From a checkpoint of a small mixture-of-experts model trained on Wikipedia.
Training: 541M tokens, 4129 steps.
Below are experts of layer 4 (counted from 0) of a mixture-of-experts language model. Rows are named router (the router's row for the expert), up (a neuron's input weights, with its number), down (a neuron's output weights, with its number) and show model dimensions 384-511. Each number is 128 + 32 x the weight over its row's rms, rounded and kept within 0 to 255. Numbers have three digits each.
Before each expert's rows: "comes before" lists some tokens at least twice as common just after its tokens as in all text. This comes from a sample of Wikipedia text that the model never trained on. Tokens count by the router's weight.

# expert 1
comes before: "\n", " |", "1", "2", "born", "A"
router:099139063109157106116175152147102182111101100098096122157075066076125084163084124127114107105173142110116170142153091185105080098141105147106111132175091115175127111084113146162144054117119159131148107093162104121109116160118136128131121064130133103118056170132203107185132151172204146103057152134104179117108127162183127109105135137176186110142092108173132119116144161112170122102095
up0:190154131164133161153155162168131149138176189102174104170121109128135103077130174093154150075148111106080198129126115122158143095152114145108135159131094111184183102087088108106120137147130116165124129184121207160166153110144127139158104161189119142115125155141092139142163188109161106081103145167118142117182143173106109087112176107157136101149191166125075098064181129120136144095141
down0:116121060059115130094117087125178131130133033187180062119086153162109079131085134084126132128126181123153151077118164133079115115158061120122066137106107082155145104132130134135192116141119096126074102156143060102147111132100051105167158135117120141108132082089157131164147146109122155113105095167147133145109053163107124141150153093116071092110114129148123149118111156162129092145154
up1:149174108098141129145111072185135119179126086122167089187137177059101139118133058174135095132164153117134126173135089103165174170124117099164121139143170110174184131146134076096182125105130165122167143109155086110108120123112136075182076154182102158085175112112156152131204174125175144191076159165092144137081147090106211163140153131102164119088097126120116126119074082121125104157148
down1:164113134107156111130132080134162114116118141127062077134111063193134125091166073122160144122103131113157106100019179089111111129190108187104147126140181122157133100113109119092152179159156120149097141138155065117118118160148150111119127177142124162162170111093120214157162186078089167092146122121155128174147114096109120140104112120137076136157119141094102137158121114071139073124180
up2:152111084068098142143105119092108119150089156128196151129145138111118103113141119060160116153115145162124136128110132144140136077128104124133115109202152124136216151130161124186099142111127124177131100121107107126108147085143111135127141118075137175242110170082093182165136109100136172185119179126099150132086162130112165162098047047092134111166199130091084116100165085121131133128106
down2:114125111134090136111144133058081152138145074131127105064084052088088110173112122150141102151120164087184131163104130220109143098143174135154165149132083115164093231181131148136111127122152131156117173128128155128093097110092179154179120124104152101138170165163125137141130109181109120131139095155127113150101143157145182125114171124124119201152084115131127075155102082135120135150119
up3:139128147084090119154155071116099107108077181124127068205121125158108110139134097079074106161114136095178123127164141145149081150183121169135082142168158122088103159159098133124120102136098118187155124142069152157073116092143150145164085176142064144117147131105100148169115173192158146112134153109131091117109178166162040167122127172111123119204156181148097151105183164091179129135076
down3:127149061119209167132126124093154145101128135120144186103084114108120067121131091123107091100143122158129116106144172115106135150145129094109153117202134105120111148138163122106226165115153115097124114107124130110101109119147114100104193112161132084117136057149184128173145161097091119134133083129117163151183155109140091113151091218091122146118111173136203125145137141141145164127093
up4:092172089170109177143129197160144097129151070099162132134098185109088113109124107141087114147154091141102101117139133119174124118146150099153079105141130112135120144092088095117134123148213128166104083120224152120107123126155146159185059107086107111111090157170182105175106153148107103150044112099144106171120122098119135143149103139185142139105108168109089085172062107119162123161166
down4:127097058081206177107063121059109176064091118099141167114175119123140104179142110106154127158130091149120160140111116127105118134084160129121134125082166128108113070166095145142109098134139178137138178082170148126119144151180146129079137130131137136105125109114081156164149129178112075162132117158084140142124136134086118121054074148138083141168104152135133113106088127122138086160124
up5:181169113130120127077162154098125106149116119155091101110164157123094092164116176119184113176136106132229131122070131104115135167190160107133070092140134132163147175119113060093144085104116163082151186103132116164123144142152140057190120151135151093142097124156094145108075109125130138117161142131156133078154163142170070179117164126128090099132111174113123109090148209152127141120114
down5:131170159155101052158193149136066182085142144118142142103175069190149132107165137146061091144122132103138102097201115145121099111141128125161179134071108113172132059150076169160113112184158127147156155178134061069072084177073130104088133116113183076149108132145182057151123112127133121074119113114085173128116146131151163182157154115123148206128177121180134118157109084122096102115128
up6:099141085135072101096155192154164155117087111069119153118113155092092120068178121096168167118146143145111155184142155174094111108176188118113217189095106103109121146150111123108099103101116151122108133135124122081099142078171180116096114126124156129092165144149216138139146121114124083198095108119114128073093121107161124155157111072209148059105136147095162173158092105180123149148165
down6:122094130115164191114121218102074162113170115124129188099196054145167207087113148103165115127209060167110166121185073136128142122131155108149116168172156154096097175082125091082101135072166176153154115089094100161150119112131131151127185150142111120145148115073149210144104159102122117158140167144152056050143095069074089167087119115137119157168124065140090104089123169115140039131168
up7:091141151095126068120083094167098185139114147158152110083127121155110120084119107149183126114126103147073109153107113139132119079130162210144153133126086130173129144099117164124058142154112123152094117104121115160084139115136212177166108163078123163122113102151090162136149094120081112166147063091141090086148089075106147179126144106133132122080181125116120178171132177088136144120144
down7:137130152180176108065180137134101088195149179106142148116119145164101114114125172125093104101147143099163157149075108152105087090142151105144156128150124106148162117072141113093126149176078170140138121093097148160121095150113118123135172144103089148133089142124117129145184126100138107081138172185073127194157168144150122156154118154113065135171083112125170086100123105175092085079183
up8:149172099181104150160144082119119169130105141137124147123076134149218129148062189121164133098146112137119150066166085172196163144184165140190111150129170097087133119109132155149134160136102096095118115166094091104137083091185203103104147090095121110141067193128156120126079209147140153146130106078106064174106132095113174119098068125133089154167198163129131115154138107120111119098155
down8:148093106173115172165120039131142058132111167046088178128150147112117106124120119080084109099110133161144109061176048081091128165132084131084118074107091129133106174076168165159078149115125128150120154091132147133111104172179107113137127094077179154137162112149122060132144135124218070111113095125122134114147148168124194162157102152139095113099160109119098150208114120106150162179191
up9:079147122199085055092096120044177169101146134089171133179128085134180124150088100106088123133106115154123123102093112086145168179093103112128146175121166131146153137099101097069112132130098133151135119096145137124112145136123157141103127144128080166121133118156129129082089187161048081118163134087099168166108138137069105184123106135171123162126142172133115172144127129136197152125176
down9:101153152083157076123076070101159138104110153080140140106128123138166095163186106137109136127140127095095122124172118192141088166120092175123093135086128087119151101166138158133152133119148149124145151094077119091112075171103095172112126104176121176125135118111114095119084125124137212125190041164131130084143148179126131100118098081144168136107153121079085108053170112124143128206130
up10:104115097086085087124142198162135130163136180164160079135140125057152134088087170105077139163133109139066129063137193122062037142107121087128101177112141158147104118158078147170096099091152167131093153136132139133116100126146119169141141055103093155105103137127140184083102158162095046151111139196111048111037124125073109117145169076105138181134130128107113141087131168097133165094130
down10:156114138111152087128102216120099162104097127150127103054040212153084175109097074133110121159075127160118103190163160126161138105139098121166112131164071104111099221172171197151124137101111147125126071142120118155087143107102182098127189085148132132122082141115101118080101126147093126076166091153137151144119125117104113109179145180125156139164072165079120178169148125204096086169138
up11:143153098093179101112099125175080166152131126128065150151186074119132155149124174157173110151122139140133112115105087136106174146124119141165141161083136121108115155108153101182173138115084099126067169057093155120140131160138155136145174148112102166132166153068126077124159131133181126070166158062123142113088126178099088128130148170103102101093169088159133106065147176076098114087179
down11:142120154152134139126133124110180124152100140118073115097135137119117101153146194114176109138149140117125144166055126046082176245087117143112103160058148174110099117156150132125102081131173069138137126113079169084078129120157132145096125138082053119109128151116171113160108127059166165103141106108188133132102097161122188105158122096097118150189194126141080131177188145100065121147095
up12:192117121149133157188161126140155066123145160197137079121181151121191168086099121112119136085141173151103139092125134125131173127095166200144132146118146049101113141133077103138113131110104135146123046143074167134119173105091190161072178107155135132154141103121080122083149143106062066078198177146153093167116153125146077119090101165101131124085154135105149085146130165130130072080145
down12:043152100153121140151119090112201158134140118082150098130120155149143110078160144152186074084151156127076069172141133138133142091129081112182062102130097149153146091143120110156137151083117103126099153153177161162090155116072159122132128107158123097098115100180149110130152106138100133113121137148154110119134050151113198078145161166069121108098157184148131132114089097140149142140147
up13:147166145155127121118131153109098125040071121181159118088135134104136149142121175168200101145125152169106167152148133166165108146090189192073072141139129154115129132102135109159078146174139227149093094141038118149129167194081107158121058078137146146186090124116155103134155135135120081139125165204132133133127127087113085114067148098112072105147126163060114160174118117146082123092118
down13:108118144128140078155133164124124147102083130153127120087078103145094119143077129156118181069181060184126140078122155151132126124196121138128056087135096097143182087155139086106166106072132153111097138103120067070104181110134128120102040142097138121097102071112142081155144130095133131122124180157112131114117174146114088062132063094121109127127163147128156150097118150135098158212109
up14:091167162118079058160227107162169169117110088179181130190138162117149143133206125141189049072122102112120136159168098148119106129147101097156102168152097062141087097081155150113193143135161148140129118113061122125116112176100152174129091104143164101114154144105129162125104105151151114143134118148180110059101143169175086130141110140165071120110079145117062119145110119137169135153118
down14:110169114192155139128109000124086139063160058177084105130167137092111212108085130128134039171105098142129110177141105093070084131112140204169074108130100129144131135114127156100105051160111140154098127161154087111134143102157120089194145112164204138121136151154149170101121097136130198179124106128138127085176130129116172159137140143135178056121119157111139085118132166132122090116144
up15:139187155107120166120174160156184072167097137101168139134148126186087167188172196109125128168115176125154118091096187078104121113098124128122150093119152093150129084141164121144099126132112118127148079144156110100067104110147197150121113094159142092141150114152089187084094106119113131132148104095171117190107121115163088168124128125082096123122120161141050167098117156141102124104131
down15:187086136145206151076124150105160079174110174162147111135101161138068113126140160162084151138154113156117131158097116107138099167147131116128143102085149126112148166122163111137092133216193142177170183209135121134141103074206150120157115086151201117101104092161135163194150112204122117095102113163132174114026102165186118141172073171102174150120129148118148071096128124141133137157156
up16:184099118133108127120148116160135110141142170156132122102122147085087154131084108151103183117111115126126149137065096092088137142125109124152141150121135167145189196135150140102150119133141162161206173133102159120155111143134122163218064114107065163148122143154088143175163103079121104059179121114113074116132118138161053138157099093123162112142128100116135114140068127055081143158184
down16:144095136065106136088158132086124133073127134105093152155111148200079138098131148137118149110085133150109098113128220148161177137103149103119116091136097184130063082150109181111142137149135122115146122115193093094119139143104152166181127082077098125166100179162131129133156087132140115143121135124158100147143098116144073108093118066126153124148185120160123113141137064103067163121164

# expert 5
comes before: " of", ",", ".", " century", " War", "'"
router:122090075122162130100128126131109104129131172117116129150078110121097105120159159163128138119168137088172148161152181121140111120121120162116100108130084135146123154056114112151090166093183078082128087122128120086102122135074091133110091034083128073128156093131145127127120123150134068199079129062103144110107130163122169158154066157125147093164102104114091160112145103199088095097079
up0:191088166176143124078129085104111113118120109148099176159156201145098213125086180125114097136172163089097120139087168093178209191125194096139083126131101118121099155139160148147087107132156174161091152131119150096172144116170122106121092127095091155113124093184117132150143159163096108129152107156143147113101077129149162096100161103134117138195139146064086168086121157126174111106107
down0:123135083100050092163114072131166136171118138135127142114102119173077069104143127054117082131145087157145125098141109168144106145159073120152086086090080194108111132111091148087097142113183173109147208112137165143116128156172056096166133153087097162080157102133108102119082119152098129095100120084088110117107154080119144155178111089149177130106131129092175086145135117081102114191160
up1:129123104089174172150085146150115148164122125095144082089116146157131140155089154112133129161117134138141127078149117116043134129097122156112055176172138086165083089112139093086185112139129089125116131146109140184104147158132140190168080117125096112168127079152125131143134181169109127191170157110074119144092113114142133103138139139169134108103105100148185150153170192173108123104116
down1:137116133176120112141090135108110088132132153189156103180109151067103089141094084071119121127188136143121100131102120093125063255143148123124104093197087128104089078141121086145110134178114147118096147091091093076148118130076179148113108118138131162102174137138139089108126145075126142143121087202076143060128146107141099136175174170150185140155123077198131153171138095139130136081112
up2:171056116078141140120102176104112222089129057106161107158091128103106125126141101120126103085142168068143078111166126117133111114106055150179159167154190114182090148213113139118069141173133184100158151142148142111128121124073191091159084119125101129104156151083103029094113133178117075061146154124126173109075080138146146142153125188111132134104111063161096123149112128135097093121125
down2:140118180126064153183101156088164131141111188133128121136134104197201112096099186156066123170121149194101060165109093130200127183140194076095106123130113109149146166157154106065117121169171119127138114155142098163137199145192127114151166139191035133168041123142191114147195094137154185095140120072136086080149131117155123089080081086175089127123098106101136140147138121145107120141157
up3:132122158149099067144131079135121167154109104140162104118154121084118180142115151148157134124096120130135142116077142121117095125173130197181140120107135111111137164123126129087161198099096151109086174095154147110046147086092144188146052159093176137167194095138048141136110123146140112129147165119166089107142130113144177143105138113169134083116138150168144115151114186097122086133166
down3:174141119117027123130137107164161125179122097121138092104130183131128187194145140088127110128101080165116099145141146129226130122096105098156113105119100176067145138108166128064176118117129124154122155128148100147162077135132190150156140189152147156122184108128118146108165136143198131188076149125128115147161149150106183148153087141077101110111132126119164159099102137131188086131071
up4:120133113194143126108088155114124183126135168138081151086145137165076123112114133129114095148132095076146139121068193139137087103132153082115067105137150128178100125114136099130170096142182127132110126136138152188140121186132091130135086143145127097161081130092119129156118174162161127178085142115139133105085190103133187148117119136078151151054142079120129110117095155072133116075178
down4:179129131174140126099148164165124088109107143102175101085054102170125137077154128162079200115162116096138108118180109133117096169172144158110071161115146151098192135027141182109179117140130139148101145104150159104103122147140141149105113091101143154145136025130128042113080144103064109097190167146097178123074188137128131149140125108165101112130130091118122090107159108107177142126127
up5:102176140153091155092159116164128097146158069125146127163102118137119137065141140092159144104076166152153166139097139098116148125147147150145087196101141165157132129126118075147131134129121109097101123157147090193118117092072103114166149093140098107194146162089155164117115143067083120182095121121171151201095111104146136087105103191113178101142140082113146094163158106050093134120159
down5:098109127089097178135137136100133143147095151144174098085074061128196173120096093196086082163081037116139119174132098157090171108101126140067125045165195136111126168099146158070121159128142167116142106064142165180080138123140162098120111124133162153126119165104162170166099117084056102090115119165110153160111111106189118142061076096116154117089115092111160100101169128108151098117135
up6:067104131125122165097151193104111127176194159182085157127051168174168190083157093112130120095127131137083130125092073101116126123071101137199129113120160135133177144065148130126133122086148082174137139082082174210149194096112187088064098123108083103124096153100101163184113119118101178156104109097165155081111127116192095138165129142112093107047156081126154091128135130169128164086165
down6:118099200125116069104150100097149121135120089118114127205208135111128194127106121132127115071118140099094136093128039077138122130137163106116075141086163066119096057117166051178152115134172134051183098118093198106110146150157126154099072075179124111182149066131108127071080138135097095110201169136102145144157133141159160060116161138097090106148156145158099135148161113116162102118182
up7:166192072101095133070143143082133079115136119172106102128154060124118134150168146159168139127096129106117119123144185094140149119146137086110073077147142069135109121137135123154115120090131097115138087138107126089080160083125143125123148110140168111162125147146131142154113154091142157164149155153139132130078154108169078101181147102150145145151122119162134142160153103147186137138146
down7:143113153124164140136140122160118146097095086141108123158126167124134115119213104084079148097113099092099162138120096069111115134139125154176161145192113106146151159122192137102140116070135135099097061157089143139105098185114078175135111162088157158104102104111136094122117118092150156132101107143131129146101114149114135076098106104100128171139083173130064163146128149155140131111145
up8:144113075180159118162148156131106062137134170182095157157128081112148173095138142165113157144166144102200114075128107082079153179074157134169125123109174143130095128190142131123121119070122131126119102121069131135101196164108057153141135100099098096131131148091082140169153134129188117114117119090087075147040175132125099089193102094155127126130071163142103115150131126101140132096071
down8:141193159164145114155174115081147106156036106102125095076136094057091095149187166143122086118094088130088106165147096132095101211100122112135149160176136138184166183101113135139105034129179111148125180081133124072125148134145145112137091123096131154109113112116157079147078102129166167105088154158100135166172147089158168172117149098169133123146160153122160143121133158108116154171185
up9:091192136181153079142162122111067096171125112095142161152132140120111176160177114109123132165144088133114161099135157135169120110204123104123086076098139085129044099118134131116109114058161089148142136052095124150151167149114180174163162160113112145120101160163153114091056084108115110167116066150141118101099102118113113161143065165119089132128155131126158114120159123125118129249149
down9:126146110160091114130154089099199142196080119151122156161144113142132122099057176157163141151111103105166138110072171140142124148170138109120176104080129123128167094076121062048149133190147150166123056090127179157131117105125152129110109124089147138136077165133136201148092080141138158084169099145132104140124147132120161097150074172131144113083164110072127097138122115138144072108114
up10:114210085098072096151100197124142177172167158066095148115131188145130110128134165143124147124094118176159151116144114147081140136149135130150120086123122102132133118140085150125050124128214123163138190141152045181158220128159157129143091138075154113069158133157044166154143114080081156112131102153109109122147128136093154126161101120078135104024152121157160120165147161193179109154169
down10:100130190111128115127103112137112087109188106112134098093089175094177122145123146092136119159100141131139137155170144170129129146171193162094131111138188116078131087092086148122124133140144154127138115083192163131164139102091115109125047139124129172141139192097040118120153157118176132183147084136157141105136120089159136146106139179145123097152116158075102089088132104085121143167118
up11:101135174119111138108092167089163146157126125118113073150088128103190146116173090085124120161095166073146159141133150061059124159142141140167163180121148154157097088151160188110146092164169154141119188106083094150215165105138153130085117160121105096158113200099172087141065127126095102138160168095057142158193150131093174040110157148139134079088116163132158183174149141060117135084085
down11:096118172139148123112175165082071141116077187137147138116102129169195135074158139127156122142163130154150123075143144146156151181140115129108075176068172104115123192138113118168169163172108105135133176157137150127145122065147177148120166093109121060161128117137117104117063110161122119162185138061183165171119106130117139097099156145177123132104057097125073171104127145159142107136194
up12:082163117137146143097163121064080152152128132220231130143141138143081187162135165105155144139101076123128153134125096070114087136093123116146124179117150146121110208099157204125103134075135212170159126135185069095106162122055121155133124135091102079118132157167134133118156128158105112119153141111097109116127117159129160178115121084104129084123134142134142101110179170152125181118131
down12:116127148147106133146116191152085125128145131123115158114139165083110132165122127134156069121126084173121169129079107137147154110107098162161121116114115160085135095154099163137141124079134091086136139161124109142117041112142243090082151114126133153096125173115095119161130116099187117193141102177127094137157092078202123092139110104131178090168164125094189125140108090109102212128131
up13:139081151132116082136093171067158136133151113146200121126139126128085115134112119147094106155126146109184135095116163087139129131139130176123144111141106160098178106118152071081093164145143156108134137105135128111182170122148133091146116096132157097122109148144136140119064138108102090129129114127115209122071135158115181170165117132116174099160107152194156111127093104089122114050130
down13:146151150070133156141164122127168116131137110115134065209164099136139111102118129095083135117182170149137140135101093184165125075091119118136153082140139119130136158055115174123126181205174138154207184150092139102160146136099093111095085175066141136130096118109115130141138128063121113142126107108154127124136098090097110100124161088157144107138114115085134073137098147143123137177128
up14:122134129098099128130142102113160077121175146123147101115174118071165135113137089092118134107119134087098053094144147113093167128088118112170120116112139122133099164160133125133094100134099115156155171111142113168140122160122104092117155077151082143185077149055164169174150141147160131141122116110063141105170126108130149140147161158104072175155135099168140166093104182142074109101079
down14:066155095091125109111116174160068180135144083143122158066092177134096177187084151098054123135171088151151081132116124134129110057111182146105095148126113162155140144059105187143092151200079078121113099087151143050150055114172069154131147119117164169120141089139134064129112146093126130079129158199127154165101093148121148156124136108088125181123124153177158149044207129118168143119120
up15:059148128071167163100150158140121156139127106168120100087178156088127122111099084116153138179136180108157074131147091138090153109117150094122144191143150148132087082141123120095143140049076054084132115162106160157128146159173147148122097179131155129155173156123158163137113170120111151154042169102112121129131119095125151159071149155075067123163170146148187099104136125097118132135044
down15:047106155135167059118095166107137152198153129135160191136113091142154113137100129112140107145173117073151112132105154103131150138090105181092054115148111157096122071095136092104085089129141098159152104151142141157104167079094131135128110123118087140163095198131113111129076116169125151095178119130118110172103110153135141209094094076118192129136116085151145128168108218135196122169101
up16:107091118116115189131138119073162040099103130139107121168106123142093115085149151153169166104176119092073158107114124160118141163110166078161151128067153070150117128169125150092134120125062111138134082096113098125107119204104117176149114092125184131166105087118134091173082149129124149156138140114164152108157074178114104197111179173192153131119186177122126132130107091103105109127079
down16:155139073098139079130146125112188106132062127089130145150141071142127179098113155143052155128106106076133182044160103087166080119119157075129191101131115134168147134123101150098130130131150120119133179152152141169144139101137151100114138159129114132204128148137147121093167138149140086128105111141137113079108062167139154122049083119116153156172124129094096108100126141146110168140139

# expert 6
comes before: " the", " a", " an", " his", " which", " but"
router:175116097110131134048151167025114120117104097142075172139160187111085129115123150165145143122169191070115125098102168166157105142127119179108110143169052095154111089129184100105090122162153093153153134113115113074121098065145090141121167135167143133145096110167131143114156126130173060150132163127107157080174108118127156173164160157118140124088107125091168119097137175112091100157075
up0:137126143114151155136080131143028117156147130156184126102135145099170137121174129120152129132139130118137153137160147166123142080160147097139126082158193135116094147058099137115163195149130081106152099155072138090146101090150107130050154153142118107121128166097080138140132103146133100104186116107131125114169102152150128084189139176125176104144139166148133144104126079171147060169158
down0:186132128140192141092163111149045134102146109116124136170152111091151088164157083111079134190109106129144123112113117095104158171171143117103159127172169127108145143154100049125129137134085166129133100132147139126124104147102124131082100136129110130105115139127131163057066134106168128094096166119143162177150122147182111079114141149155082153161118199162152074132141124124128139154110
up1:152108120123145125126123117183135174133065154106126178172134109103135073137156172095201110136150116173135142167167100164164121186103092073137139197151096142093130151189130197135118108135147131125144097146125159147115103142191100188111091113072100165138062153135096120123146088153110113161117186100131123111065094120125139155138116126113109163124158129143130055095128081099067145130106
down1:176114123128176134145109107126101146156168095124168146186109079100156135093101166113116073140148123144162183186140147090142152095112054142122179176134057171138078098149144165163168103100142168079065180095131144098162141208095122137084125136075085117131125090112115126138124152110115127113149172152222172110156180112134127134131154136112059092126150112129137150155164143074081144145125
up2:082166195120143149145136131140073136159151125111130167063135181156079134095147138127114152084134164138141124096152113128088117110147158122116115164080101114127094134106132144163106103107081110093124119156104161137110113154124111151187139170062121071129098109103114098171127120104127122191069115153079100069105153095167128134226062106142120200130213143150115125111105149136147139135137
down2:147126132144107181122052106138131077123103086061119154139101113119103093186148153150079061123139101136116104142120084095134103106151151171131109064166142045160169109133118124092136173166158140147114135108157154120104098079108136158155123156101170121162064145140114085069073115107160170092083100129150114153131131166118056177083120111168121122120099092241122109152153161135112188105118
up3:095114136177096109157148061135167100128157151157137125098178138116105142198199089088137099123131099127157104100156157139141173151144143158169198144128068197131038144137177185075139144183129079131164102129134137118167184150091139119130140076151129113112165213087155063123077126164133123116149129093112089117088139078112143121147171121153165139125144074112099104143076137114084129060155
down3:107131099170152136138174096131113059109191150150144162134143109093127097143115100108144151110142091133145109096123121104117118119176077101127176125141148156111148170120128167149141059105149138161156127115151135133115179110182153123082145116124124145143127083131073207072132202132119142155093171127137110160138068162138122068143093092179134184055146090092116165157117168186145137172108
up4:130130163144129051103191112176091156119065139164154061146127097099084100211156115081068133124077197132145133084173088165108125108072141111120133119160101112161179104066109119146160163100095084067135119112142083095096125104136105180113128095152144130102195130185128153080155131129164144128109170156109120150089185220132151151140060137126157128126176129175167109132146151137139133168105
down4:099156133135154067178097156123112126122131145146157135113129113088109098180170072152140150146130134091176099187112096104098118113128106168126110104118144143169148143151094101097182055129090066115150116098168161165170072113117095110112157136123068105112171108127144134132127093138165063126125115134093114121100153148149096168186123160133154069102135202120158113227109156152144155147110
up5:166168144161169155099152152100156109130088116106145086135086143146144169149195162108123122121116159095137104147161147157160147024132099121140169130096179108151080129130139119089180137108134163126099133132161153078145163123148163107139114100097106092179072137116143116145092177134108120088124162149157124115144138149145134113105172093102119144095128148094190104103128110091143162144073
down5:155152068163159131080117113081073128137161138058091091153152154148105180091188145129132129153079180069115161105105088136124144078131122147140126107131084135195105103048117127135133136139152118156105071158144153132146168102098145059132141134127176142152135085142119143114121076116160163113168168117125146091137154189099131110121113117116180155099121114167097149132117121097135145125098
up6:151114112125127187114141167114094171091127150111128209140153158127095117144179133157121121155139083092083111096105110117160156135143095145130223131099134089120141177097173144097141081129097147107167080149159097122167112117126111159178145099114085122147111196137106106127093120066117232120146106064121111092079061112116148133089164131140112149128126128156150188110098087153105070105136
down6:105047126164139075129135094136149104140121115134094127142121089098168123153095204168070109059107082146137124108159163135198100171185155119060189140135109119150125113112107165157170130176090153113126118172208131136104100139158115122095064103170148077135141157144168126146154118101169134090180129110171129086154139127106097126126133140097091104072129147088116088143042159121091080107117
up7:129089097110096127133168087165142110180117098191165134119138165164074118158163173118196079169152139119191112204097108152176092173089147168145128148114125112123093125129116132162098186076136120124174167136045159149153079138145132118161107100167152185124099161102121121127124108123156158141125088119114172083107138075104092143163087129082149098125102132125171125124124142135128163109105
down7:123117156110100119152150172124075110162125153152116199109101117101114053106130127109141154104125143162159075115155168097131164176164075173097108111112032117134122130155128166087110123137109158112141144093172140125134216139111171121072123119115180018140133093151104148074086169128204138159181060104082116097185131135130148118082142162156149138155125101131130131091104209161149175096182
up8:226158137106150114098109171143161157170106132124117142115091120135112141115109128118131137081096150164067131090128137109097133086125123117101127171115134116124131176167178094144044093099133110161158135144171160072165152179061125095137126115118112142097183141104129118149115150091114115150179084172129203053115146110109102166147184103123145126090141157100130102115139122142119018135133
down8:188124187119145140108155207152135123167173168169134123132090120146125123115130173097110142085118084108147151105172120198123061125105148163149149164138139131154120120131101142150073069082153138135141122129102136118049132124162109117140140177116131096132131131132156201147145153133127154118166062166073120061134114092140132131116123099099139107163112138066097124066145130158121139138157
up9:118095136184111106139147137146160103158156153059174098187173134083129123184160093128092118160151102188077158180137104130113176125147136141121160041111123187092082143062105143166152151092125141141100066104149124133123160128174128150161090126114142113095154189051154119097092162144154133087130109093121203145109118075110097101133087158060133158081156099155123093133142135140094109165160
down9:192125078147113119101109140111132152174135150107138089121112129174180119138113169141172059071089172101140136181115146071131075129131185110157185124138143085152099143092131144124097148140161109091087198103146143156149134122104130095143126116127165093141112083132153114121148110080172155175120204133106092166143106083163122137072110100169155117136149137105116109105090148137144156159129
up10:132183152080137082157101147098127126113122156201117135144170146166150088159156173121113165105108123068146129136140102141173097135121085203091139178118167118142065063194138195130103090121158127108139108121097122150083126144109135217141114123068071144103122082091105128134188199069103156120110152133116117103114167103154113079120141093137080149160144143130135178128100107194072096115143
down10:150156064139148110153082165135127141151084175154106139140117172146081066162073080166137110119140160158110138035133205136160110137062088097124111180137118122121146156120130163117087133115138202199116151124167137150185100141120052115179094084086126101101106112122129100159042148098087142196183096191096132117128199095190110147208158114142116084133084118078070134150083119133165094121099
up11:032174104129192102108165133115144105130097103149133129103120110173119173105135115124067135114091115116143152092106122092118166109098132107147113127134151168193188104157136082071120125164114174144133126132094118213129101123086181121132079147050144132214198130086190154119127118132114124149178106191105097175144199086124120055126070103139133162174142158140148103093128104103073136121153
down11:123092117168126129079155140127122128132070121134072209126136109153108133133120147095137229140118120092155194097068100144157127115127117149122118127121111145144078040122116157119153126143102155115152120139092154158199105198135157151128116140133129160072084092095102118130176135177192175099157125091129130103163141125088112089122066156049109171164142104145116111122114133108175130102133
up12:075142137122119174137152160112000128144138115123155140143194137142063150083152183087172107128148076122126120096065092159191135129207125193113191149173126123104109128115107182167120107133189084087108127178133153185153123152166111062079051122128121120195118153136122120102090138160096135159150135114162131124169145128135125102126103148120127127141123125161181163088106152089196103136167
down12:127128162138181096139105107161088187141080126127131169100120116126132090092180037124170167165157099102159128164132138148142095134149145137113109104112124072100182192156163122138122161109160108122144122155099125128087053184064141184175093161142176147119163150135130086092108143103149151098116114119125097088099075156165137114156076110095139112141156112090119118104158129164113130109118
up13:076093144164121146113104113154099082093108140148178081138132125144114126132137198080162118125114153119066124127183119113117103092183143145201148087110206170117158149122143148169085111092143138159110086137178136152119120038149158114123112146117124152146118104137027135098093190118131159113084127112143162087162127125143198102160158093132100158156111133138042125192142142204103064139100
down13:115125164164157128106086140138082122159167120151097201121102146110116093152116118169178082146119109041133117141089137162170074074182109168165152167151094165077146105103104093127090147081104176116159072179097191145161139118114185141112132171136106143171131107095114094069145137109117120153091162150090126115107139147104113159158091133181137097144108127102139089122106140109118146157148
up14:098117114116140165156093115144106116128050084141190163115117127110114201167077163149104060122121091083103186105189101113101123156123127123070153110124161148088124130185121158089104128114128115132166138171142156144151122143103113128150136109142136061133137116037101157140109121093069124082167111190130101129131160155114106221133097110129137108109101084175162175157108145147143132134120
down14:154176158131114129094103156117102060123164069102079124165141120107136134105088105132117087144142199166089117183113110132173108097133134086073136115117049108127163138130130113087076128088133153091088145159115057170113093105125175130120094119160135136094171125125092092085115099130124114105158160106081119102164153150145110085121163171108110142120132087146086143163157132143160189120067
up15:133183126128177130143108174125102137137126141101169135078132128092125140098101126093171085172143161142124124151155112143163050136137200116156041142183093221109101072169154126126096145154096172147104148117122153123109083126093129080132118119131136130126145095137109099097106118132143110176090109130132193091120168099134113135127112127177128178161122097151142118130174135144168145157044
down15:107071106093133156123140120196113128087133171159141148036086152169112167160196167147135147121165149135109117173093129107104112157157121166134133098142156108121131085080063133133138108127147081105072077113152152103122085095148144120182116089132153101146132091110093129094120152151188165123085077127164157132084163136095151143119115126125125069102177135147108118055083150113156108120152
up16:099159115094084139088149144085163098143076126188141117091086137107197127147143155153127158107149143136115113141181118196144071122136103100122073135069179150172129172113124096155139104102136109103104060124082173161108134117148170129146150104091144114215132064147115108152151107168133095104159146104123113121155110116150128109189101098110122174105184089141144138124110120131147106107121
down16:160101192117128128092167146147123145093185149122172086142135239099095149117092121121139152144126081122115146108105097080127113177070081083142128171116150094173087101124128095116161179115195102120105085052116147143154108131135144184101124116143112150171130109104118129143161107098148088092099137140135130100114141146118135109180092118059141143142128108097157096107115139125115113166118